config.yaml
n_layer: 14
d_model: 320
n_experts: 64
experts_per_token: 4
d_expert: 64
d_shared_expert: 128
activation: "swiglu"
moe_layers: [1, 3, 5, 7, 9, 11, 13]
router_score: "softmax"
normalize_top_k: true
routed_scale: 1.0
balance_loss: 0.00467
balance_bias: false
init_std_router: 0.0138
lr_router: 0.000208
n_head: 10
n_kv_head: 2
head_dim: 32
vocab_size: 16384
norm: "rmsnorm"
norm_place: "pre"
norm_eps: 1e-06
positions: "rope"
rope_base: 10000.0
rope_fraction: 0.5
qk_norm: true
attn_scale: 0.177
tie_embeddings: true
parallel_block: false
init: "uniform"
init_std_qkv: 0.027
init_std_o: 0.0336
init_std_up: 0.0387
init_std_down: 0.0387
optimizer: "muon_hyperball"
lr: 0.0147
beta1: 0.95
weight_decay: 0.0
lr_head: 0.00856
warmup_steps: 50
schedule: "wsd"
decay_fraction: 1.0
decay_shape: "linear"
final_lr_fraction: 0.0
batch_tokens: [32768, 65536, 98304]
seq_len: 512
doc_mask: false
train_tokens: 272800000
steps: 4588
dataset: "wikipedia_en"
Below are experts of layer 9 (counted from 0) of a mixture-of-experts language model. Rows are named router (the router's row for the expert), gate (a neuron's input weights, with its number), up (a neuron's input weights, with its number) and show model dimensions 0-159. Each number is 500 + 50 x the weight over its row's rms, rounded and kept within 0 to 999. Numbers have three digits each.
After each expert's rows: a language model's description of what the expert responds to. This comes from a sample of Wikipedia text that the model never trained on.

# expert 9
router:448471534531553496468430422417460470594589444465502575519444539478515475555545445563489542474550413505498465541436460580491466467552446575572488579473626592569570471524513530535511544498508510546468534523424478525564509496546538502468483594498434564490407506561531523454454423519501497399413505501415527536479540456577482568481479535559426478480517570591509492527456521510542504510486486590472510459502514558463514459581557529500537473423445587529504519529475487471458428585470478
gate0:468537494546600532554519480589483461460508566549543490497462509409546615498573610464498520485440501390525619470514559422511501521423509486578410507466411551473485589527473595538490559419549512456520538455496510468471565539480430475474533582449544450395525494418536560538491503357465534434481506456456478391614523534523519547527463433504506401495546575466488541480446504500539525549533490464395539495466478480563539500496420552586480487422553412390541459473540468484445525507510519
up0:413498476492437539520522367456518474470402534464477490560522503491550523449463475511594480539524452415543531472356492529446483456512572512430626393426511530572449518494501428399504524544447550506483500507462510440397518495547430529539470544522473534613561460453473454491448500504546533335476450557486505559534534491511515565546461581499454560561521536487479491487612550483530466504444444487471495525421395488471444509459465522518443476492481601483546545545547481510568572543552373
What it handles: Quantifier words like many, most, several, some, more, and the first words of == section headings == such as Demographics, People.

# expert 63
router:410419480496515581539565545540552501442519539443490566525496484559474454416474572558513442482577515563535624595453477585505568518463480442513539449581516485489527444434480447487424525568479573544508484475509488505447526483463486429437510411556485538462538455490514515442448504546494564482514532574504580560511426551460493506521447489414415557525549486500537555465455530559474516566407531507524493446545412566524472422411536405541432572526535495557477450457491440483542450474519468
gate0:523557426502564544497433530549488515508512538446507508509536484480540520547469510588428540509431557489499550475475460465479594427439468511569490518509502479587553491512567606537513551498451494590496544496597541500502570570586513493430515512554531421530465458557570574478452568424507553517609493493440482469571531536514597548592502528452466470545455535488524472434393500626487416521481527521512439618506487554530449467501511433441528549391518464384490419612552538526475529431500507
up0:536390517453469471517449460426504473565390380487399498466530513527542567466462477442533462417564473545570425539544516460519515526462552385488481513561515470442527505519444516512563473467499522418509512477449527620523409451477503472517499501421487590446532511461496436471453501508509472486403502478547503439568447490479393466475373437540427539490576413516561500649528534426462594525520497505465542460592561499457496510472514532482496460588466436567538582522421498592490526549503466
What it handles: First pieces of verbs and other content words split into subwords in narrative prose, e.g. sh(elling), c(atch), modi(fications), escap(ed).

# expert 51
router:394540427543523440553467550577514549575538516489488496460504468401505465482485511524496509472436425532432445482523565481502457426480557502424472478458568484416496432520522433580520522526551490488466484494489467582412523476555497518553515467423595403407457453519575501534560521497475505480424537581437580431408394515481461458485473556488501472615488452478471549507514590574453586462503459418479521496530491529510514532463570567426503517557476472496463514510409460486528457551433563
gate0:489439466508491573569527471478494471497493535510523532563550410431486421477479506475489503466376471433516565463487540483527644473470507534542480493548538551442542460467545496546603555474554476531486435527526459449509460488510453481466526501493471466495457556502489512462498458483492489571552410476458612621487496498410404557441624463533585594517554530567506404470518530494513491477514530487568515557530404503509455503604497528484531498604543480489486433536465484594541543479504524
up0:548403415514554530491451512479513412564445413543519459386427549488541494528464502454567473453599490614536551584524408485424424498557407544537491528550468518511533484463634499536447483501506490494504506449430583542499537490576575458457551446666530461473544459525489463486556411531512509417524512499528412547486486472448515497483487539457436398469542454522495504524487467382527526540449546545393530477500593387494578517513541534511477542403522507518480591508576457449515500449484486
What it handles: Final pieces of words and nouns closing a phrase before punctuation, e.g. world's, University, States, year digits in 2014, artifacts.

# expert 53
router:482521475475465482466451518432516489568422476559523533515500578541531481538509594488512505485452511493468471525560527503502516515498433482557464485455572575420348498521456601589487535509543485535446420490470480469550479481521473478607524568582482498587551390577511473443497495432487457596510467379533496418401510454474467560482455443563490528473495413444503429529513477445509556611491560427488437505535580666505511595566506473477491442529557447509511528529518443525500435544440529
gate1:421618549512443479529525529456508646505465426602450507457578433418456511550464517480470487475511397442489512401510460367566631488489594492519457445530532588518511533457524494550521541616523462608511468523429488483520481533510505500529464508571566482558539449486518453495627503498557479483519428501485482422429454460513437450470530490495481427415515454442472521538499507480513456515496517495529451577403498533493502562475451423489467515496450481536467493444635466529570424447476489
up1:598488474514561483441499462528529543468343588582501524477558541533461398537452539499551677468476434486556481512497418418489445602543510554501564529425539579436470551554424531444574608554468546539509468486579512538389427479501451443543465445529519458573461542496528493607478587517517545491416467520475498520451504579505484462522549559536452518502554474497554531447489493483484514520523563563453496500524416465431503560452494461486500543480535572515458437572530481572601472449516508
What it handles: Nouns and adjectives inside compound noun phrases, like public, health, water, mosaic tiles, tricycle landing gear, often before of.

# expert 32
router:461498481478440532469499521499488358544518446550478581486496436590532487563569525448516519532544504492449489512541538505459489535575416459571485525437455428345477451491534553573424524471500468522458424417554576563531400419575533525523530549517419547634502443661508482528400370544515515549493524500486507534410444493457581523465558429439505527569497575555501435497497522502535526543394459438526563476545563567504503555517483479391507513576485454446575566437496525477579450468500554
gate0:465550541514474521510525422445479514490554476549507542576494509460452568566563575453493407497420552559484476548471441474526537457521475448544484448499487518521580468475558529435445519401537554503506527472538388398554529463500397571561528506491541510499480598513577476532501508487528476520428570560481626482560458497571450469513500537477559495495466476543397434467600452491475528471452562509468484547540544489536474530531484480415487532459432483511550442449504422379456480508507478
up0:482454535528574439575511409465479513573570543515609472524454547472498454574507437540561461626597597512480461491416513513532481515428522491477537530519518503416619422407525410550431578526515436529503462456511425471508460468555495470555479461488505595490447534535589482421451546510578504508541520462479577560468536542520416554497530516448576510537490504526440560424463509522516459483471495571549538501455555536497482535480489481553587563397507496397520490498439435448453570532492411
What it handles: Nouns for roles, professions and fields in biographies, such as football, director, scientist, Award, election, coach.

# expert 2
router:556442466447505534434566501549519552578448499512521441516582544579578609481444457451517529493547501494447555491524547444566459445504453599532558546523449517426435483571513595523483574477504510485476463455583553472491345456538519500435531609438463472586534442701503479465509509466550584568493434542472447482402399427479623462554593515408502560538487512472510413520531495427612555445568469384477563531534535447459538481482513481482503416548536490517509573400474532573546453437512484
gate0:592574476506382560512487415429523424507510510573576412533476483623474484556529548510444492493465565439493433464468478556545516368454377565410584439500508454598489512426621459529564469552484474533506451455505519472532546477463489471522526509495480543521455531438482480436516508501499539503541482522490479525533525519454491508545444476500451386571458579545507566513599472520483448525443588535486509572545499563480432462436437441449530556493406464362438460521572548455469527553510491
up0:534415529479537520468485645472508517563479508459564494538470548482558580451482389474528513535546465520532466565516512506474449618510545502563461579426540603404502474534442574579450496406534472414493539511547491503491432488430492479509496457559522517419458454529483505506591434561461506512559469454572505568491468509523552460442567451577514606407474496467449567471426508420539514416475536367549470446459540444497523534456556507507509521583461497573471527539496533582460493420517512
What it handles: Final words of organization and place names such as University, School, Army, City, County, often after National or New.

# expert 20
router:460477533496520488595470407478527418491545446413397505459597543468540484544541506527472489562546502515456562439580519472440509490558503521567493478441430545552588542469488537496450421467474407511563463525466448538438600492448538546555452375487494443445481552511494439564513435379437504466558539426543569485425498501419557596501482446580503543525595490408511453503538441525482503550520455520494518463544557552444504413548458458568521538464464492480426487441503525545471550428533460
gate0:486463429463473516573485498490382557461462513579558485509484469426530470434456520518497502449554573472452521456374607479469474529470545505470585442611532441526572551481491476442528469471415478414499534539521498472451435400499480526517563566519529540488419540496507540415470468445507591546502577480443411536511554586568568538565526473471485529519497510529520466484519520593504512452505476553466591471591376489507475460548433468525432370437526531491457429442531460490542542413598455
up0:429497503560477425434528488489419525493528502462521450573479475506571421472511486476532457487582527440516585456487560496459539434531567492398597607539457416467575550529540534488511424568442530543494569593442515504550509519526509406435451464570484439534342410519485482468425445476507547474445523582485454560555510497499608482521585507450471501527531570431503554468493547504506480483456543550365577472464461468526518439491514497541448483521543433447337534452533589495527509455501496
What it handles: Commas and colons inside numbers and times, table divider rows, and mid-word syllables of Japanese and other foreign personal names.

# expert 43
router:478480486510480577504510397499501477458534547494492543473494438510450494628529516554576526471480490529512544581496518504459475519448535548408537382541516520454490400435500545467411589542527496433512475532524509539449489522480566565496417511429547560358525534407537535476559572513472555460439398451509576501514516581521456442489388447518454499497512454549531418470560538560476508453452433399530467513565551520440460558433459487484515567452424474436530555631433584410516424489551489
gate0:485422561437575436462525510484413477503567465430526499535519545505436524466529516483487468438516441583533590498532563488488473407570517451425528569543461481555603600495481497504464601492606497486492493514473541626402502521446496407554514425585468507457516469471498484509543408516493552561536575544518478538474505456477525475393459432495472461447456430497515483426518456532469548523499440520409485536485552495467388604488483492490532589542480522489415522501484542603480518369544440
up0:468550529502522490508450499435524407535544544545444529509474469543492441476501516501420590530501521509479432511565494488582466390554534501529541559507501571531524491496581457555538557559526531530507542523533415549591445475595486523478591501520479503627582529514548516465440479512473528488520390526527492525485504523501447432537393530465520481370562460507505412549600562420499373509483338554518545520553401534533515484450501546500435481574512530522490506446496480467501607534527492
What it handles: Raw byte pieces of non-Latin or accented characters, plus odd letter pieces after an initial capital, such as X-t-reme, I-th-aca, N-ai-robi.

# expert 56
router:457426473496452523510504589472458548489552496427440562537483508470530507510507539414518461591582593526475466511434480575432611577615503504514529495527556407440588523471570465529580520533517600558579450508494424535509533548550610507440545497454424550463545562558502447409384542618507542525526557537553537510509490542431425500465432472446490544464562517471567504553411496447481585519482470555573590500438492506522476509574590614547566502538457514588597442504501449470549436425487518
gate0:501478486507564471552508502527564416597547497501471472490470416498434428506501514411485496405478552528519540604510596509560561453470478448514559518465609579570547543423418526459492499540535562500497423532489484577463508475593535503427598571415511483503558498511535507508572462549514490459436568529493484501460464460494541439464569588494565516474475477446407487534478499520521504524431513427553551466396539513516495499528514598491570549530445522542641448507436526507447543474490528
up0:468454514463588485497489502515537456538585530474486489533492401617528456447461458496506503418447462526598564644480608469524566495458478511473518511464576543488586482484456627475530458470484629550494482534462508562493539516574509501472576568505524507524524554461547525515486463527399470479480587538528443535502443464481566410480540566528503488449452466527420570570552482572488539523470432491544607473387505519466440507527456535479541516521447539533614462559446464485574454392520524
What it handles: Word-initial pieces like Qu, Wh, Em, sub, often in tables or music credits, plus the word not and paragraph breaks.

# expert 60
router:386512460464533375560565566428611476530572447457465529491450493606484576444535585487465432434529431517572528607580467478529510524581478404500451562557437525502515459448478508501480538516566493474453492446505449429484522492627547561460479489582437580495526449426439501432490456470511509479548495555530580556587522474464499468456473470577459481523466433520558542586492566537401463474487421510573482448424525446423526471581488420589496554542513531508456411551553458576521447397593581
gate0:502520492512529494487545411442560529464531530537503496539500474440526516415537531465496496460473522575506497508532528394555503472523427391397475512425590476531518503516559477597512524423456479532512535505537473454451519501437529550436511557534510463385537455505555434612515437469455464467523504581437386537522513517382483482489505390493526553520523521412487514553463478476462408469502564609508494469442509549452536391544517498506522498503530402469542469468485572472492500407582540
up0:525494364487535419407565412390566386441466485465426487552472492461545526528466564518538454443486459517552474466486549447555519472554486477476601510441513449532527487476491518511450517516398497566532510563540530450484486488480408540511529515525524541449628485526481462505506356475498522499505499552344398433442554534499412506471512516533562516484529509543474469488454477538522437533457522535481515503414498544514478408419561459422514503470496436416493517529554525485543546544576506
What it handles: Line breaks ending markdown table rows before |---|, plus word-initial prefixes like pro, Ap, Cal, Al, Pre.

# expert 58
router:493468557489442433487532463457477478517488534469497430554463461525504597459581546426503419546445545506468534451524484570481525507521532494482454430426446595580513480422455505556394553474571541371608539553527549510622483572495487500586470562536599511503514547519470502511560434517550502437481469397483440474456512493463517496504579514505572488554495446559557393496572608518521488452529427435502499458442482532477525422493492553472477526562525469450478486482501602583460510530607531
gate0:626514466486531479464546475466365463548470438471462528436566475430435454594489458483530423436415427497526506445612459456509538548433443539509402489458489526507444505529503489472532490489492502508488552492540385387437466486501508493464451482443439441501470511512521500410605494479426538496431453447543311458525510545487503454521524521582474511453491524502511491510480579455489496540492488460404499501624470513543487535600532487489597476570533586482467506428518528530453581548519614
up0:615485525466537407518372493417383538551487483490465480511486531493476528556534480454603524489490529502531468478549586528514507454446529508588473467450476441469478481499509472443510418513510568583483551494604457498472509579454464512470502431350499482568461493504485477505553461611448492529517505433544477524546562500463450467518509509533433527506507428471459505518496511476484507576419511464458446489552417527479449455646438453505520452619589525424579404537450534448484538484548566
What it handles: First three digits of years like 182 in 1824, born, and pipe separators after goal difference or points in standings tables.

# expert 11
router:493436524509393499479467419512549572548460523503472449552486407534515587568541512513504438515493424579413449419408580476510520526443565550564448500455550561561368500429451536525597519512596532550482496485501501507479524493435594456562537469466472555522421535407454454549455411430446506458467406485599493488439452457527518450497555461569454501474447533540454469515448471458498623433488511524456433507603549539467440590574518524501465510503484461484462480497488512421393454444632498
gate0:513483460547568526481399577527537425461484462573565475571519517445542432444456531487548522505451522477483488472416554490356560450419397465533640424492483459514367469475534502501516562408549487476477438497466401478461514519447502509475497571542472525550532482495452589541527492542450522504536459589441474494608528506544509450522499523398477499549450544567524516499546502518491479472489438455514557546442544513464409482554415499554551436564493461433478520502460493558440479496503567
up0:550580469572519487542413555528513447459485510587552561558473507484565493415462527538498553429419504518475538522471514488406529481403465479500580398520492532535369466518540543495501511463535479416491399526496504497440422629427554562544511557627508480510528471502464569550509473516485484492537439475443497506608516513538541470560442559400493619468452535605540516476500515455497415537534480443588558580461491501534420416523472459535576410547420517419517508575576553495447518503475513
What it handles: Spanish and French name starts and function words like San, Los, La, de, plus words inside French song titles and other foreign phrases.